config.yaml
hidden_size: 192
n_experts: 64
normalize_top_k: true
n_groups: 4
lr_router: 0.00104
beta2: 0.99
max_seq_len: 1024
Below are experts of layer 8 (counted from 0) of a mixture-of-experts language model. Rows are named router (the router's row for the expert), up (a neuron's input weights, with its number), down (a neuron's output weights, with its number) and show model dimensions 0-191. Each number is 500 + 50 x the weight over its row's rms, rounded and kept within 0 to 999. Numbers have three digits each.
After each expert's rows: a language model's description of what the expert responds to. This comes from a sample of Wikipedia text that the model never trained on.

# expert 20
router:555562441457512473544517471544586433420470464635527492469465540536545495521415420490497492501510526487498592484514397474476468465500558427530560445508528513541558526563451524479589532485552463497529470505417517533437512492492491477487513516462561570443528564452585425488463623438549407446593573482517508561445500538426544521531546472463483485472484510439527514450572508371509545437449582491468465537468467445577540649496431431415536519560416480399535565444495525485465526583429529525514509468549539541443457435522430543448547459411562500468543520484509478560454531538446587519
up1:485520569473410456524477461540569478606413468559558568478532546524485498539509396373563466470413493417505510419614523478494543519490528443550502509433507489473438473571616511564517551516562496540528457550406458451492529420490544513449457550546432487481459554497456571523494570460521476373531440536519548500545491487520448408546440543480545499523476422545430460505499516500460502541462570474529470503487451581555471572470454515523444482479448462449594503528505532486490560557491505478457541477431511581445610443523432524598497375524442548512511520558470507468491499634591531432
down1:465510573503511475542473427381477487409423469417550484509523496402542527566508436533489504523566460551568536498387518508520503511614484492498463556473445469562452565557408496510479489515516448502545534532478482465566579517571481426566490504497387592449556457558539416478543487453374518455449509515503505591487470556526574553524520413437379506612412452467495514495522564520508520426468542574586529527429511519478557499483496547599492546430500528453510571406553442506508424555515482444471516414423513546545467514544424540520501467469475550487516511536581510492427518435415487511
up2:523432530574503561520512523482497500519475448537514495599537540394428537574494485435508494469504507467520556526447555451468493554519604531583439434490427530457509520452455461574509565472474547520469406518501499582523524529500631532515439526533541465530486525490343461490448473469591499490566527471503492496462491544574468483398498434451520439484509456474572498448484512378484592445513531552546527486544420565567527479396524491450490431468445481551631534454551423509595479540504484491456456456575434589477436414545532509440589473491488502509584438589423570488469514525527419486
down2:558505507472491561395589552523497552535527498534542466565563483542506546532550535442520425458402558576475530507604533463455531508476500495481490537485407352596537439523483497482501421515524422429438529422560518470496423427506422521505594525436463519520491466556547577544423490532563466613511460505543501428435512387483512451486496489516474581436549523510596481514447479574516480456565523449528530476541434560526425447582547510580565549481496534434480378549487487583470536449510543498481501536479455501576463531468493430593475453485529559440492421475429549491514573437527439541
Country codes, position abbreviations and numbers in sports roster and results tables, such as MF, DF, FW, BRA, SRB, and bars.

# expert 54
router:430539504468475555558556505545521588420489410598542531496431492505464579489439482503532571500487559443484463408499482499462470509520462476463557512478471488538559542555489439459541430460572372561495429481399519496454550531445463500464539467545506620422495530463467403486513490493565379435530497399502557540493492537553496513490532474414556505477458580399462503428492470503500503468443637557532477488637402507585465509466502525524480472494407459414499487478512569557519516550505548519547486563477604577420434461501454514534583444529454508522557512507501496552484429561414473524
up0:459547559588519495522570471530485533373489504596531510528372549617552560481508538499402510504466552562460507424508479465443428438531503506503560464482532443413445493551558481550508536487455418577516448516444472505520592539434447484486523499539452528436492470485453453477471565576508486541529464467429504541462474484586490542493583439413580474438486579453549428497525501416526522454436499554540447476551467537488497555387527436441443506504448540373515459528502512499433504546573529620403482588432510569454495518567507645525453535468465490473533522575430484509482497541494506481
down0:573415503474405579492501475459491511517424522566468461506531560539518427511515544549527495589517557405523433495470521574558512598467514443479546446463530478542460479449490502490462470489487480521494404524446480569485560424615565559498520458546481589542567500431393514550621484502457479466458574501455522499497522484544471479382556476414487502461418498531492492528520459471491508581490528395477420458520501455433522571458484530589470410550404483466529455476487466597428573429520525557397593473472573503506545516590496518492537491562501491445543528471488441505475584373489480601
up1:522533444439520596438384475541505511513487483600536538565426527497580487530543511453468493544563501524513522429451471440475524521435501522495528432507471444456465527537459441457580512530497569502533483560431499573524461434453551529465495563540442504531555561417498508537446550520565541525494524494438459448368501510487482497499481518526555550515513529418516512472521539378533616489481499513408445518464423437474477533526480554443431515487556593463396475521567513581493528606522483535464438390652558483511577456561413534457547542455518465445459584548524484540405533573488558590
down1:568443517562416497489437490341499477570482474547579549486411496520532528433449507427454499465508499535583611528447519509431472448426486424508475556534531636513552514574497495418455532560533516536572533558472444452522464550456419507509477443552384588459489535484543474540625445535602562544553559510501594521516553449453515508477522506497634489533507490456506528441502479490484465425431482558471561563488445502536489512512485454486525461506456373545481447453463386497452494471549510472478445565531550536571442482545480514502537447463433446479539496552478441501555563426455508439
Nouns for time spans after the or in, such as time, year, century, days, plus sentence-initial However.

# expert 0
router:506599435494484526509507473553499515460497456523542448482492493560576587467466542570535568439478509472465472482474457426442495574422591532530487429493551436535508557497501419434502578495532442495533409448443484626566520517496487528518504471487503544423455516476445486485450491539479490450548558526507584410528432562513533472439508512508577558474487433478570467392516507493431523349403642530536406568496461526559391549477456512540529388574502429448543470496472524499471491580459540535464450575486519498508469446581386530456539510529451494597550485552535501544500418553496484446
up1:436513471567402486459569369526562480511498417457479449465549574470438582589496514527398552486498478457509501517549494565458492514557471399550478498418538464457490497502512545511433530517491468560556414566475489535476429513543427574448434503474534564474464483410533487520586571566488482496513533487620529517523498500527502390536493570465524509476419601517493495420459441432534383532504616535514472532476498547520479528586420546529510449535466610468549491509562522494560513591366421495533475523389533544463514454517466511589559489537495456557542520505437471556492477491472461427
down1:455394404477535451536463486516549512461509519463453491498506501479499487507442493477380433403530511525523556510465532347527504505564559455487481525523507614579549488532458488507463566500439512524435498467502549540451460436498551561565426511419490545494448494447418528543478649462506485382546486510472475618543501487537624410451482442567494555517423556485582457519510546380467596529490525510496528504443553477561501476467487486527596566412493496552451421455492528509421575596550531511529485513611504559556425517543479446486477492445526528514491472511519502522492571481449559576
up2:514501505570486597561562493479511536501562442519569440509499487501428521555506573401527456521507536478405429519503511476471589418500475495532537492468475502468450504566502591486471520468480498527583470523490488534487599514503427552497440447582503434400472528555534565539608563530503520471412530501531631507463461423541436494632591592503423460423530454495567452399566495467531533492458579542407536581550456438516456491482482473520499404493539457521510434493514497504472559517506551509594501435383490552421616448528418466471490464454501474492517448458517409595483489480520467520
down2:533510449464490472559446429601588479509500547479589492474452597529570466455478528539473523502418477540513514527574496525501570452409467539396455371576500440508560504513501519491505500526479486526426512436460449563450547462489542449544528565488445553596495468578388514568512414567496609464509574486590422568463518565480503518533486495564448519494492547515518518459491513492601444487530504586502496572439553428497486601520573516486498583516483471545523610389499561461479433505532436515485533424478527498486547500405530472454374478449448561502495436491498428540401422492516483470
Opening pieces of lowercase words split into several tokens, such as ph, pat, pl, tem in temporal, plus table pipes.

# expert 46
router:508548588507417541508518501578535515488537503555552548479486553530553542454437561472545532444498441478526566438465511467406490527506601510550506523512624471497519531559533483412572414534589353495524445465369501464408509421494546493540526466575500520482582437427436443370523517456545513431608553505507585535462543558535510520516490458416544449524455432477515418457475481491485474432461540528554496546538490436566506568469516532453490443491451583497484494506481527527437518550405509492507480547412524526494550416533512480533572470461549524531616529540452476564550465571452519403
up1:535540431455505534386510401455492473495418412477480440456438538558533493546493593469466565568516454533563484515524539536425495519504531537677517460514510576444485515490438427486452543508447484548514492455422550515533542469485455515565527507429453615462522467474483554476542476571502422510473459487538520438569520526497564533512528508522524498441439411459521407511562494518502374459524531549570573536543489470563522526556459579491465382490568458463456456496559590501613618497441513483489513474455472554475548416608466471579502466523564532535493435537498531555496464417542495410
down1:429544489569467563458553550524520453479572492440520477546570525416472444369515512514508436506581395446516569505429509461500600488528530542469588587443416542564481473440496563460429494550456474476440536463470502523521471529454555589507591562562537594537452356462504458553430518435422559558499475525458505520501552554510454438537496499523529500533557509484512422633529562405484526601515541429511497433531498446484505578507491518449431499519435465503475453518582476425497538524527518502542498516523541468507489452439439468423505518479559550526470484426435435451656480500510462540
up2:554517456465500453534507521375486520442443511493538438598536541516447560473528547459509493496495508484545555454577475445414484441441477508530457484518553440499506536510582552615512508513570497521517507484451637525474499431434499500470503440398519486445480558364445526558455453416531492490547545514508607465502482462372567394610535452453470493486476571491489500519465468470500506466535500471581529554519515559533454526586487560483497455482451426490590461451485521429401514564491561526513394516566426494621495422458524539482521445522488548642549456466539454587457481544499502520
down2:613511494480437496565524457499438448523491514508512602451471529402554493452473474471417558482371494559498455504493442497468486540566589533536441469507495592474518466549391489480467497509439544466392567500531476580468639539496471406436491489416485481483552484562525510584454507492501555534525501499494485458471520462564548517470474449488538569561614435527493499469473533461545419418496480480449489515550535517481496546544524526476505501609440481531434496459566570551420422448442532488508491542542564531604493428449460491453458543519546653470560565499451428601522476473587450429
Word-internal pieces, often m or w, in mixed contexts: Water(gate), Mon(te)fiore, bi(w)eekly, meter.

# expert 26
router:513565459495486482497491454562483519453476509536551553524476540469547574525428546505506480570487571426502378462512447410426471492539513420573517546513524523530520564529461421456570462543595446465481407471489502539535517404463469514516441498478570501445531479504563483533461616460590446408600563474535603529391408524484522527462514532471536460474466479439529417460485461424455536451431640533538509559504414432526503579467532532470431482558511456468524551440526568497492575550415440552502503513560554615458501470509475443419614476481577487551529529517471510522492504567431457497
up1:411542478403443513515458437530499546502463485532547528495507526495350511452519578518553469553525504544430523472552476424519624513521509482591550624511523462542433536454464415450522488509599437480477478529452555555515457483513382512403506520494574532429521509457482619505500509414452506428563591422590536491555546466565509500477477557445546487548562537506509416444607489507460484540499543444604410484524458390520473560555458423471495438493473482506465499515532495504486484511480571515483390601470547554539493461487523492440427588572484551508571542530467500510488541488450444474
down1:501417460534432554562537462535516530543572440465436540530485440581492557453491477541547454537413554491533472461485506450523511449534590447451518462440410533490495521498483561421497506481556484476493444492539525588458497460564481424446503539517479521560365407478450447564535554573375474495512462456575462446388497570505516540507526523445510435650504450527445453519507466502412504537464422631576512556546518426556507602504478545632493531552448533497520473484490419541437474490476551469478479584556573429521482583505473493560456517490471446444552467512565530484508509424450561488
up2:499565569478489533543461417496483531486448591494543476403498498483497518425376476560469480528490445450555502500480409475411432534554459488500586548426520419537479585521542554487590601483495532508650454462506437554521513471463559479526503489463519495466500442497492517518531551487634476490646574488461579508510480509413380452503526410509465427505431436449531517521427485497408520481491530471478517586472484431472527500454452616497602459470511516462492563509470502470493503499538491456576453529607502562386469596501513537515543524518549549482505442522468414538426473510518434531
down2:547471502438447524617444449579622532511550400495440575564510498471485575631408533546534506481455515415529394483521589526526457483457522495501453558490505527497524518496553421470433500336551531514582483504501493578528472499466482513494516475508589536476512493458455489550433492441432567544450475531456479530514499550582508586499493581534465465469471523495398514509511569582515480472562357470498462513557515462529421512458347640514526492471505530488448553479488434473504465523584592468497451480517542442503522476545466496564468477504469411518492490591441460489533478499469455543
Subject pronouns and relative words opening clauses in biographies, such as he, she, They, who, often before was or became.

# expert 56
router:461480491495447544541513532544469579467552504547504501533488514539640532472449526460545491487449447443444430515464454429426510530485566458574542525505561465451474455472516481479567497434506426501548399605440493488449465471395482563544468494496545564440529529508456458479491536500489513483540552482547582564477452559473441518479453572477462528517486426487504494441580510473452538457428656492567442591492541430550524618494470579504600502528389501445594488461565504481503519540497434470524428568452535540523431433499411501465544462496513528563539554440525551641402443509491398495
up1:552463470487563484532574470470471522484437578510561480553547489399626566451504527471470456532447535495376446515521392494494485475466595499496462447529499488542501523504444484444431588498489503504487489484429489472458505602502435506611613488566562518453479585561511479565441505420505466465422488558546493534510477529490481596490501531533477520452520546515512499491454430406391463513451609492566580544593482538446505472545499561525496486469463406503551436469429492465506527594403499545511505519469477531473461435456555515519579544425494437515443524459507352514521433610533448577
down1:545534482507538521561530558407513511556515503462564550418467461442579566522471473575488586481509563572530433482489465503478485528466431587494555477515461406498632468501377538503514519566462539513424531427491457406515524439481454549480442500547554501488423535513474543496550567473433638521519417452507455433423528479484475511575414508514494556496534511565436429563484474461497493408499431450381580535490555511575522459479545493446560565465543483577558534556499448458532465515587601522483486478531480529542471548439514455558552511527482452445468459471345457458523500477440537427
up2:584505565441478475409460546489397531450434513472508480464549587471542551458483514495519386439500492453476451507476484483485506415499561419554516634528522489476579521615489563559558523490490487493459415463424524481480542458553507460426540508521472529437540565516555442482409572475490459519575529504471473461441497529454496520434491566391586476532430521482548557514416533566507445511507541539437450510432467512496471605461490523579441543468451473476508511549355498485464531517508413566574524532463565532499501457607556620594516510472554461460559600487485404472531475532502518430
down2:512506513535605441547567592509519509543378566554472482462504414497556493438532470488518489534489401529561522471540405503505566516457406573521508512471480487404491553529475454379459574536428511517469556497482482554490456436596553526496484485544467481514487445507515508532608448484433569515464466447523444538460535552525468494495471454576487431493500481503543454590515421426428577549423518422485515575524424515401490474595516550354538503525571510520515531544515497551512406472582546488528443585531495531504542521422428496495588522446437417434511552489513496429512578440514489594
Short vowel-consonant pieces inside words, often scientific or technical, such as ag, ir, os, oph, as in imaging, carbon, philosophizing.

# expert 38
router:468484420470492521576552563599501594455524478499528387510476535473564580537546510518511527460475598519460556472498431441435467529431621507476553429555553420457512501503519521429528512451591406512497431427412478556500557523443456502539528482497585522411469519484491433416532523513531504444536533493579529514457536510484543564434437503485518419544516567481542420435481439495427558497418588540520436564511498482603509521486478504483529405519410557470566431471489583533451492577460450552545433512436611553470445403474397571507461497481484504557547525541527512520452427495462479473
up1:580525473526423523493499539546535489419555402556492465502537519445563515531527542525460454560572464575491523451505378462432463506513525532496521512532518530500434530472422484503545480531513459507553518535420528525498502446569575556460622538558575492452495480410513532535571533474467527398549568500541466437549567544440479490467479440429654509531532427391551528510480346387513507528423502589572445473458483494583440521472542482414563403527387533467477542537549507431512487541512481492486440535507564478496444404443510541465513548448463571441557575522520449518487520535525487516
down1:437496530536503508508447523490554493499558475526482465587633561504470467530493588493543408599492481515507495532490515466460518483614541468474463437542495482488532490542506550563413647588467514443413448458536442400438395582509524501551470593552595464487475474526516486472538491452439468562530471515526426498485450493470453515572470500533425449537469431532474501398499517434463495447580470583400497595539488504427562539488505470485500470512500615496437347515436400495562521536495438544534416502574489503499555553464516536520449426543418535549491511520565460419526522492529528502
up2:515498479550503482456546459479459491548604484535479503493461534578503478558448516528555471493482472503516464479520472415449543438407469449482575485480417463538493462650569479432510599427591473455495464489472520487414546445542543594563469448487545473527429531492533463491446612524498522525544575424571494481466506416516568505580429462476433480496520492538485428516519514496408535495531612473515459462512491509459445610498539455537592507526472567467555463505469452419349443528465473621479472523596518494476433520448447598443481483542413455546485459545529563481602483570524503564
down2:520528514513459488551516496540465501530501506497435511482355469624493518492476503478524494495487403549508503458512451559486548510508516459524547461383559521436525463540514521457447371516618475518491548495455561514458597536557457529474439562540506525457518453503518506469528509659529562423539394537403504577475479445541503456442490440492636436451473432596441521482417409444532485571498582581487566433376528576507429442434567550453484469492532588438437539474508444487524535542514522546513526485497406488474448482528496534461513532524527513559445513498428546525534589542503485509
Opening stems of long Latinate words, such as reg, sc, organ, histor, administ, liter, before endings like ation, ical.

# expert 47
router:528484492505476512522544445517503574389578421573632563559458527537510522475500456470511569494401599494472476461474461443476503500454477543589537493467590474514510552512537495449528474497513496527512420478438522517507543519425505438570456463537499512444491480414478479470530612489574423428563511411456541550463433531524511494464480469464549468465476523448513444452579515455506529509469577555564441531611379444558520513508508490528440488552415496403489519449548546460506539578388406555490468482519570550531459438500468453470623492398483446546501522527529526555379482540443500618
up0:528541570483493500472486456494456469584532493463572435522438553521459515546428467491418641481444486492446565492404533417424443470511467421486456603483429453575494511516516504486519441448524541523563499569484460496438594513559493521511570480505516541546510491568491498527432478534452486451452540472541514469514535546389433467471504470499476625444464520501547569482563506440561453514547470546377441570622539480545462512529514490542488429512525490443615529500441551505524587519374424524547610539420455546481422462479581485491571575472499448548521494494554535554447429526503553424
down0:499530455440493480487537576511456517376486481554419516519476581481448476547549452481465475425559533415352487540549471533464501530509511483549552431547470447510528505531482530420433512526518443442570484517489450565402552473560547447550470549464564581509527515540554449509531545506479648498440518501439407465524508518477433455494500453398408580451525512515530472553501596553572513452527502398387472502538516535466480549448452521530575613530496562465567442432529418490542484481531521439440464441465444544460433564540507490547524434506493509495654543555466461473536585518486502533
up1:548567454425449547466507494513421507604570462504580511450489560419559570546455425456488477435494472390486409531501499504474511488504581473553497546524430472518510518496507551459497435479545459562526451422476532498539497538424469462541573472547537449482525485505555405479491572591614463496605501480463464514420408539614526527528595524387471495502512455358578490513428490571501543464522585617527533485497493435551497593483483459494458502507532457532552448470497515448469500521513471552433535462545511550448521433516436526467555446504599422507580517431516622520540462527512494445
down1:595449513553499557502482486609466469490556448477477498475591535533495501432426445509498438408521505536442510452485494441507496517582615538508419575491554494447615455413398578474466432439484460502447525461497595536480416602496444554498500516394506524512409502408554597550486493456501656569535366455454505545488566486506525513457487485504403497498459487559521483481479527463542457425501511603477518482495413471491492508477406547509477490530553462545426550475531501504470447552528484495505488508583504532523486501519547510531555530494549487514605590430523571462454530517567413557
Function words that, it, all, this, they, such, there, usually starting a clause subject before is or was.

# expert 7
router:484564476477478527532607470546480525463453530578547500453444547534508584507454509510522486461477569497500460496558430443352500523448499495481560581497540405555479474512503493477533506461562434471568405417339517498439515546464445466519566490533520541464517490510494487441494541520562361421535457468555535445480495499499558554402424531467548462550489516438464427434502462493419505473422635470563465545544466472593481588525488505514540496612434492505533429498462546549506514623492456549547477525499583544489499424539461480474570417478494513579590529526519541561429458560461496520
up0:558564499556441541544577471451441491482470546434511383495441613473447493484516521519561495446452503484392526543467533521508401470520553492532523470492537456522575603511519415523514535508520481550486491438457510500525512460528503527464540504484526454518477394457557453612482517515542459482536502412603458526584467621491508470380505440461479473517435556457457448486483505492523486535414556550496453495471490479544503542416507532498457514568445539495623500438448557537415507517448506495550583525477640587504482433494452545397474436587500372472551599544436559509525452535574485524
down0:454516539401452542487492577542530518563548479515581518480519499349497501401525463553514504558442536610524440438485413412470430520575514578501487510497527411418506598526431567452442509510510501476477486556517449430427491494528401477468573522419553440504417576478519563517537551438573526537483510497474528440546493507470382643474528495532484468521565530436517471500581467567589487490503470505392522539518530497568427427549547494438469442473518554503442509464482586429469537511490477419536533541510578474489476436510442513442530482515618541510551447495489503477445502603489501560
up1:574635467653394485507544496587394549479475542465512573503556562592476473531526503458549503486514455466529511538470439478431509478500491443610539459432571568566489454610490471527600440400593489415433487493443511499491435511511518479546514463536553509505456541478511441561515511484456384482473448483499516580496491508518538564516411513528495492500440410543521484464542527539409370382491552471589511504467484522478445595468491483450459560577489516571465449522459429499537540546517525513493510529522555557444480441508487431459524456512432496501518579523555526538542495507512375501
down1:501416477546542473623534430366459471461475443569578596376541405559552508456474470437501560548496526513456545446543509435398444459451569521477499558479485393398569434452469586480573407403479530536510434530466467468506508465466428526495456558488555600460505445483509457487439469537494426541564561502508525472443432543628487573506537507475619460581477493496482535486504455464518511518469505568543444464475534476566579539522484466455470457479478490554499537447571543545461480512490503494557501489552508442525549564539523549480480538601441463495524533490497595483487483431557586489
Nouns for people's roles and for organizations in biographies and tables, such as politician, Minister, Committee, Championship, footballer.

# expert 23
router:501535470503432526525560519568507453427548493536612413487457554540557561502469531461464566444506617403487492408497528411431545468502567460479476477518519431476496513553459464493515508432608468556529397454384523563511449485477501428514487497473510547490492533486569433452519535580562444484547520446571510526456519618486573526470493350465504532508507518507512430409513465550491470418448555557491475574602488487550535604512485463523473444481454539471502535509448521558484539545384487500551461507512541600422444442493468510486586488430439566619554466587483543537517443507476498499
up0:572524494580433512567576431494499453515404424450513500462580510605406557509480516555533481543560546561437412484496517517497491502498542432503455500503442486481432529475516524533482459490464392522518468474545589511498407412447627474499496546452529506496574409427460511501526479459546452503542510470532481611549523450499446554487523480527487584475483537499511565496446478460333525597420565571510427527498485501463442522529532438415432562487498506534588466501535520564427541552450503553411515535474542539436531440582429603551438505434510524471450492546513575524426509460444577521
down0:479569547412534533498436513505510428475445546478551497486409481518510469418503524459485492456476621418524431529518381526415441438500495436538498486544475542555517433422616506486526658492478516536532547442454542530445524511511525491561563527579597451525461510531436564454417591466467471496555554600490456526409477461516583525488532543489413491543532527409542511469472471527497485421537504486567548534498556440556531384528442514526512421469605435499475381407495506489522452483580576512500535524489441524441458470487528509572544551534501486458492569598546444491520478573507470476
up1:557455430545452577529522393518453501484461482472502510493476503539443626550533401536557483598544483392418439499506465469492491532556466458461469440496572553467401570433462530498565446485550500443503456518451531540451556381406561509488468459465533501451507482463522524492568612502498469513457459393525518488512538356500573496630489515463549535504434535440416490473512472519507460436564537530469577619520497397515528527470504487522414452511476555490536518453505535480495531585497526530463465511447473486484414435449512571529499504489596535571533568598489489560575494440562565524
down1:528521626425534542550448458499476449497551536562501560442553483548491576496454529395538658514409550472502591410448484461503457471456473491434573408456513547520536546469461539449497518529496575498428469573529539501564484525492467505486464456446450518481501469566559492517424493513491603520537522526583443473432434506442482472489496487583435632512473512520506442594511454590473549503467423456459432468407492522468487543482508490455437520572460513524555470489462570489531494465543532498470482517515668441551489543576516438534563469524472416442585459509462546474439519611435470456
Markdown table separators, pipes and line breaks, plus header words like Goals, Result, Pos in sports tables and standings.

# expert 28
router:531534419521440523548484445535518523490502509600564462427539515564539517550460558475462552493469449435483456532559458432414445485506518534506550434467585486585460552478503462507536558567578432450585457519421484546484566414498503451587496510615543571474518440542528466440488560492518412421585624417476593545429467460482563541419505527495517492491448405421536483468577556481441532427415559560503472560525496456518490553404475509464508489527453528472479435464513566523419591574372533486506429490475539536418470556541503505451463506461531519491545544494429534600492529471497481466
up0:520524466480542487541494442523548470499514486586517473538506528496493467557439586550460541488370480521588404494528557464373405556466548461484423503533503481628477471502468553478485529488490446416531450514496460475454553487416474480520412438468512574539411532501462494559432616522522437532451559556521559568437575513450518575512534415480542615539522486483576531552519506510464427374513568516536506492543533524501410470480404553455503484464444503425516495503520516487465558481497485526483572496548545435411432539599433535486538471584456512593490522431588550488507571561574441512
down0:536492511491464483500495480500473648523524510520509439512509528565503430512476441616506529455561515510539522487377496502517514503496486532480514456542448453502426475489520464493486565462467542479457658461529473503515460470424506484448411508569520504446578505439488447431558537501554338545520418526525438533511453440482549502480465508427551537588561577590499512434592505584549518506469451380520442554501547462586496507442520485539412593578479451505427449467499490427544453563453461480528501520490458506512525520486437592527527440523546453640633521536476497580535465517502570450
up1:501542470399442493543491500554503558524447565583513412539438512463477530431484524356519526499540475515423407495529552479458500560506535466509536448549488489478493626492522478480531430462567436428606499476492534404485530465502467527634516400519538606423457506503500481553484491472503453403525508502579567504461574575605615564412436494503461440492468410476499484438572444496498539476479487481556460432556505560504572521474487586456493545485520531520594403487480517525539589539443545440475461462492514592469423514510563501538550429566505526517494481423503541532567448473450445459
down1:541542424524506517479447428565441441583485575604518543384477583496481516479484474521549459439560522466506500444482495459515478443562568560521515633484564496451498488529457489471430472516467426448584431477435457455518520584467449548433449517520400489477453471540477527443535529555498613537502471500479505457522450559511489572437516568575414510519487488613506530576410547489568557456552527619370459489474551481537528513500452522446501455525474477462566462467584502442538547535546431521521436533468546464477508433531421483427572449438525517560478603531522557612469478495414491471
Inner pieces of surnames and compound names (Mc, -kins, -mann, Mackle-more), including hyphens joining name parts like Hwang Ye-sul.

# expert 16
router:465485453446502473596521535543517599540500493533554513448488549578544590476502479534514498560569505442540593482540485425392512491418552437578522483471535522453476571546503511518526473494599363522530507550436530563496455519506465544494545514397521572416498464481546512458444519550634466483535519487504530514451452487519485531451524477530502485481456550489459476416487476449479524513428631505532476503540474452590577455457451574501472507586385470429541423430465505536437560608408415497497450453476568535528497367445420527470510526589453534539617550477486511457491473507483486534
up1:496534495526456481570552483434424509458472529472549509567512556644511525612489410373555512485513549380437466520426502466345549477576593444488467553510549498597465514608494492542481483559575455518534439507425500554442547421382533545380544571501475474416518506578467467500426464514558464421502521535508502499545622493467427512476454476494454496440447544530434471438410482468550517487546512457555459546479471551456530527558559565444494466517504511532554496548493518573461526524470516514466514589480460561536456456481487537488537534390446431529496466516535540520475510548509537508
down1:545478529490485523563562485566450490499539473556530471500555460475482555419499449475500566548530511470602510519467536376465516413520514583429650502470554507506479504514509471513499594541437511439497502412491561515412481435508508525502538457595616569575518559441473562509515488484529423445424539497411592568511444494516534478521512470506498541624427431543540536525488497435469551507438490452565384541504422485502507350484454463519486552455565546551435479551481495524413459534511469456469521603480490498455427474527449482465395452511523513529507522629523483473464546408512457441
up2:413477524467561408574586502460461487523431498553517411491488615579546570462494505507526505477407451549451474505490549391426535467433530504657505313529544487428502521495523372470538440515533491528571493514437568484420594435457585520514521493471584545457462501513527481524429517551501499547482432488431448506484414495481471572439593482553465534472504483417503550547528506457479569559426531484515545448533486516505480511511462479404516424512499470528497545471539494458491511569479517586466456431434503642457461485513515580466503496483524524530519471516532551488578455536562527562
down2:361539570487511517499547502546526461486612545476434555521513484376446567453510455465608544475524501488477469480497418465534529522484475426442502499504534542486504576589668527506606577414531453467484541481463497421516499593433488492514462441450536470548486461475530575580556510465528532472485423565443584476591477573596493574421539461453447504443534429493468447484501536488462540401423432458407489484456433559498488550428469551469533419478519419473531491536541502516507542576462435527531493556580516518525499503530461512451454489535532442473512487607593522437518533480547501533
First pieces of proper names, often places, such as Los, San, New, Met(ropolitan), Mont, Charl, often in tables or coordinate lines.

# expert 45
router:443558445423401555488558554558480495421535488561666476550463609530530510484402528425549427454496500408526541424493533416465481487489494425478446575484519476489517563536475512530523517465519465481525462479430550473444543554469456468552475521534523617475532495426481474533432520481527429423598575495471472544450502496483565464456471410436539496510443564430600494409529508453446607469420645515517461517495485475534558558467476488431496488545423499533532514510498537550457558623391467510571492465524480519462469477525448541526573496540492491546618515523463461548458480496488541531
up0:525517516491440555545447518587552458535444487538571492532486465531552565457456557542536570480433455505535457515618536544451573468374510475439467564505501443507509463450483553538559507415486525506561382509466523530428573529393506513570559412522534600541457520503461470520457519402620443415543446485438529666427486513463501459518493446519497457484528545525505496469486512522468547516516529463509521589575430450541502540470507595516506512445450550514532420395514495582481494555540531456532472608495439480548539480543467577448468474474431439501485431375445551507506449508508441456
down0:463503520548430492401433581490535560464465475476416424546496534568540465437559491477411496485538436413581628468513450536500538488555497496622502526483545406508546525490532461466499467564431510538466519423484546493510481589593530510541552581482522520425520522437520450479483517432514589508547554464462458418389487507549479469511571457487488346420462493479454491502523634589398456487559463492455517524460425550518482473475527501526546532627558485538515566487432526481471519508517396540501543516622551550443507519502447519585524418501492494526508521480572470517497419481460477510
up1:531530462595416526527459454588515460432539509517545482554541426498502522550474627421546517529530479410490456533481520434478488513495461522516483504449487461515554519572577586539488470506480481450461457527468472451559528359564526471467425538422451518400534494519460507397383578509579436514530467453494563570456422512509580536423485476509627481483372427478521520515507514409482474501452581572523534506528424432526465536447584450495468528548502460464534521562536495526450537537478502609560565552562490551572422545471507384514574473498507490493461459570464456531443424533520535489
down1:472543517481513476450511484474496449523510501500556673487527514447514510533508514481477496542546517557526513543417495408525527467426540478553509431634547558552453488546524532533433490500500509496481525438517531515543452526468469509532495503513491495488561382498443529411456605502461477459530494479540536485532481435492501540479428531473451478426477544471441441610465565534491608437484505435444480517407481501435401565527544514426396562602590542562518427494590543494478468550493440527501567435486577530490393521565421546404477504573520521582449480574470499507474461543422519340
Backslashes and braces in LaTeX math, pieces of non-English names and encoded bytes, such as frac, van, und, Korean bytes.

# expert 29
router:569540442498419550512565516529496573513446393597500541539538558551468548568488481490476499520428457433499496426501416443447470420476498502472504486495515482603510542502551437513526464506539422487562476567390501549508510522494504540531466568438577501413589507513460455454490505486545424560586515445552461496429437614431590537470495520487589559524471479430536465429481472470466551447386609537523482556570420417539426494469520469483568541531434471479498563578452492515455514629481407564545477491522518569408470503494488524581546491511563470495593440477507507578431477457469505524
up1:562552454497546497455577475600462485449498424498471504411448492482467500549437522476442619506396448479556504449535470503454477536555502482492517591501390507538512482450508499499531519427577497495476544402450413603438491542449481541526501460509485551374566480433493432522537528560605553534555624404520563523488464517509517597481529527487546502488462430525478507379478478469506571439464557462491495580589529403557494477556519521519424518599432607399502569496558522422503525504462544495590577510517503537459404434469443528518504482457426442504506481505520489537435523482486489504
down1:426460530483472490429484502474541476416455591456548433466532376476481503506523628547433539540487406427443416490386499501503574442419514503523517415516533512411551504492471507535457541441489554500456496496455513579584484539621525500571504503464421521447549547513571430460445531529478562554614486504525486444585560556508498451477456519571530504413504483590564551483519463547464500485502515407543618494513476571463447525427609483483499457489500498550533526508450483431444450589507491573490479581486505522446574469432500570526496584491515473511545531460504476581493429552538384509
up2:499508454514399453558500582528420537536491509536536534525538549629491541494528494476561528493510498414444509489434453391444452425504485493448519603510554454592510481526492448488551430460561385523503513496404437532573591458552558533377543465478593477389546466525481462504487524527592450531462504475522472535532468495392524436484590502451564470510494618475475511455510462438464423489336505458484542462609562480461551529484593488483525529487462516477449541467426527543486554540534530557486518597409473539471512437566493465558521544510535466497463516507446585510463486463526497428
down2:430508533413573484469591520495459440465508527474501509451527545447545575462551432488469444466483556454501521471518498548540512524377475463479541436497394465448475511490482490492442525447451548530488418530459484451489451481441485465391436574479450536605593557613555561526527538531413471445579455487625615487541556574481492529470582515538497566516502568461561547516539566433560465469581458501486385534372502530547439479473502540489559498541558492629522441500474461487535521601488477564447473561446499455510491498460428444517496526531508436589479416543529478530483444446466477547
Single capital letters beginning names (S, M, R, J) and digit pieces in vote counts inside election and cast tables.